Below are experts of layer 6 (counted from 0) of a mixture-of-experts language model. Rows are named router (the router's row for the expert), gate (a neuron's input weights, with its number), up (a neuron's input weights, with its number) and show model dimensions 0-127. Each number is 500 + 25 x the weight over its row's rms, rounded and kept within 0 to 999. Numbers have three digits each.
Before each expert's rows: "comes after" lists some tokens at least twice as common just before its tokens as in all text. This comes from a sample of Wikipedia text that the model never trained on. Tokens count by the router's weight.

# expert 26
comes after: "\n", " (", "-", " \"", " in", "=="
router:512519476534533505505524506492514514496545534531522485524535514496500503501506507495486480495520511519462496471520513462529499487423532455489497535467454514535519486488520484513468526486457486517476525432471523521512509503521503519506482489539545491491499529467535499499476506453503531515486516500501489491489504523492524510432495460547546494489506529501465507465524554507503512497533
gate0:466515501492530490508457496511481529478476514478497514540528516539521476520477503499500496519515516503493494475524441484516525491530547502509493504516496562526505473489482540507433519507458520522463474479489497540481548519486481474463484471534491508515475522506522511550485469501462498498483499507514519551510518578495485502470533481526462491521482477483500478502532522529481466484477
up0:507486507495504495544479467469545516520490504473509517493500522479500534535531524507483509500548485514511479484495449550486474472521495499467550443502554503486494494473510549506551490477547456532496521520531498480465515561536515514481505504500456478499502458535519494514521518500497510493471548477488493543503519487536514489493502507462484488517482510533488470537450484509505491495491
gate1:493472461501489473497544528513504494537470465471530437456547506509524485514500492492473494475488527496490458539495520486501493510471478491492501530474498514547480493466506509530497522544469501598472491514492492456500519504532498446494525538502520493492509518505522513490479483523496456554478509501475501537483509509516470526491533473507521521501478513540496489531500480536520481471507
up1:525492484483475460466515479518525525512504490480551476485514512538525506529487551502533462471528479546456483491520474505473491563500493514546475502472483490531506499494542505500492482543515494566451496455516500460469488490475518516522494538510498465451505535540514503505500490493495476491517536472499511513500519507475563527504474505506495507497463535468507490519504485527487519473520
gate2:481514486499550471490492513542504484468475502532505514487463512590481492500479492470516486522536521529501512525512453464508500533522496485508518463481512508481514458457477503479519499461480468485499504464509471540496505528517508526482523522514515510451500481511500538508469465526483482568460495496524513486508490556510506514457476466505521489508523488521529498480465501483492549471477
up2:524503512504528495498514486514519495507533514478498443474530453518484476483494438510462516504528502497519451485480494513480475489472480520515480482505488513444478481460449527510461491478488472500522522514482500566501532519505497528517498487486511496561504475467541493496509483524457538509488461507509521563526489529452488499490492478504492540522506506522470523493461511505469527476459

# expert 122
comes after: " |", " (", "\n", "-", ";", " \""
router:487496464546506515489513520484491541494527506523543434518502503489478470497502502499504471485517555543476473483516513465538534494468500489501482500476514503548536538531506522533473525503480542506471491458486481508503517504532514510504489458529532527472511516466519500523481508460476485481488485482529471453505512494471505475497464457514555505488544541513471474479540512508501521461517
gate0:473483512488504536531513530487501539530486471541474473518511494470490498488499467519481481478493486504488485460524557499508471536504478494470500496467503482529488521473463524497481515475569467485534505503472501562468515454564535516480502492534498512484493513491510448495523510469526498501436523491464524517519499486501472514534485486496525542455533480523492500486513500470519513468480
up0:483501503508497498515492483534486514513486504548522518517485519485498506572514501530473469516505467477531509475463541505481483462510473496478543507481493452512494508515503509466530519514521486481505462525508496569483512480576481537469493448526515515488520525520499455526526498470512517481487509476493518511515497526466460470535472511516511532464537496525521531503497521466534538471515
gate1:479490487512518538521476528476503526505484485535555506519472491488487473466513485490496518482499564521467519498500491468456528487485475474510470495484517494472503510540512494502469514496452493525489481523498494519494496527513460479533483455452539526507443518539502491489486459494495532517508510486529481444445490534493496493545522495504523470482564512530535491498545508461496501524507
up1:480497438522514490495463463481467498468532533485524478517459496511498470518507513526529495511479492486530506527489522505479490513526504448496495466500456512502541503479485476493504474507452499500485475474523541543434516523460466464476506473480504533446490458512561497492493501474524502511536472494493514513500512512486538497474518502500508548532479487496496470474500444502500548510521
gate2:522490500491512499496571524484519514515515473488480502538532493489488496486498506471484501489497550520452476489499496467534489481525486489574520505501482456565533506482527478481453511497511519513522517453503466482482490490481519494524489493471479503479539492465457517515516559510486498496471527470563462492496488433504503500513482534500517475474482501516540493515518512525485529480508
up2:479551499517526491461500504507542506476479439503500504487516502512461483496490490470457499511459514532484523510475484493480433478519519508491506508481512531481517504474486470523463490483542515530528521466458480500499519448504495506515516534510497490524465453481470535497495499529512474470528512468497501530480498490485516509514516530560526506545455494529543533526526532539486491458488

# expert 16
comes after: " G", " K", " O", "G", " Z", " Y"
router:555513496525499563510506530527480509487502547533513451512510473457477458517511522480480459458477530526488435505468488489515484483513495550468491531481533509491553532466522507542492525487493502489463517477527498481495514507526529486528534475524514511462510546500527488558507512483506510512477479510521476484497510530509497485481466478471524525501522482535515506472477495477524499494520
gate0:511514492500494526498523535527462465512537495513523484543512471513477467525497485498458489500473551533498484439506459468501532519525486480510512523478508474524520498511511478531523474487499533513516478492566496470492499501546497530579510519466496518510505503475515515484529476483522516545533552501493487495493504522505480480527499530459477471519484551464493470513485531468524509531511
up0:463458478469543506550508519524548459530522536493487475521509524466498535501532474458479489499508505514507516527527534478464478479492480523487503476495464497448516557492512504487480510485471528502520486502484521498480486525510508506547479505510488489519489474515507495531492444478527496442531533492559465494531463497470541499486501475484469533514483531516460512500507524524481494464498
gate1:490533483524516497497515511509490481542498562524469483509524497527500534500482491498496436454498518527524484532497492489515462506483533507486503495477497535509513505489531510518498558465498549465508509474545477513465500430512525499535490541493472466500500536501492486531526507474531540508473561502540508495515497511494508477494512525469486567515492524513497500477522543481521540497494
up1:497501518499521455456523538473467494526525506486482528500481473469490518478460500516529564482530485544464502494470481471492469479527487527520462449518495530513472520506532522552536531546492522498481548497508498498484509455456499494504513512545481525473483519515517487515494496519486511485470461546545505494524484504512506498502477490461481494499492530499479535517518538473519452514477
gate2:535460507475467528538503524538537514511473504526508517528497529467525464533513477507473478527461517471475491482499515496504525542513511509529497500473564486484499517477533538489484496540538538540501524454506542502451481478571518491538511472468484505481483521521500498548504495498520467503531462477521494515499497543538511487541494511495480520519525516519499492477496475507530489520478
up2:500505553508493488471568460502520546526535506483461489556509518522514505492538493484503533508516515499493494510485537516500486525512524538509529465491531547474527524524520481484480503493508507516536525469534495485507482505536527444558480530452453477470498506499554516493533512512457487504471495471476505495508453503497500541543515523499493516527506502497505513496487476514513492525541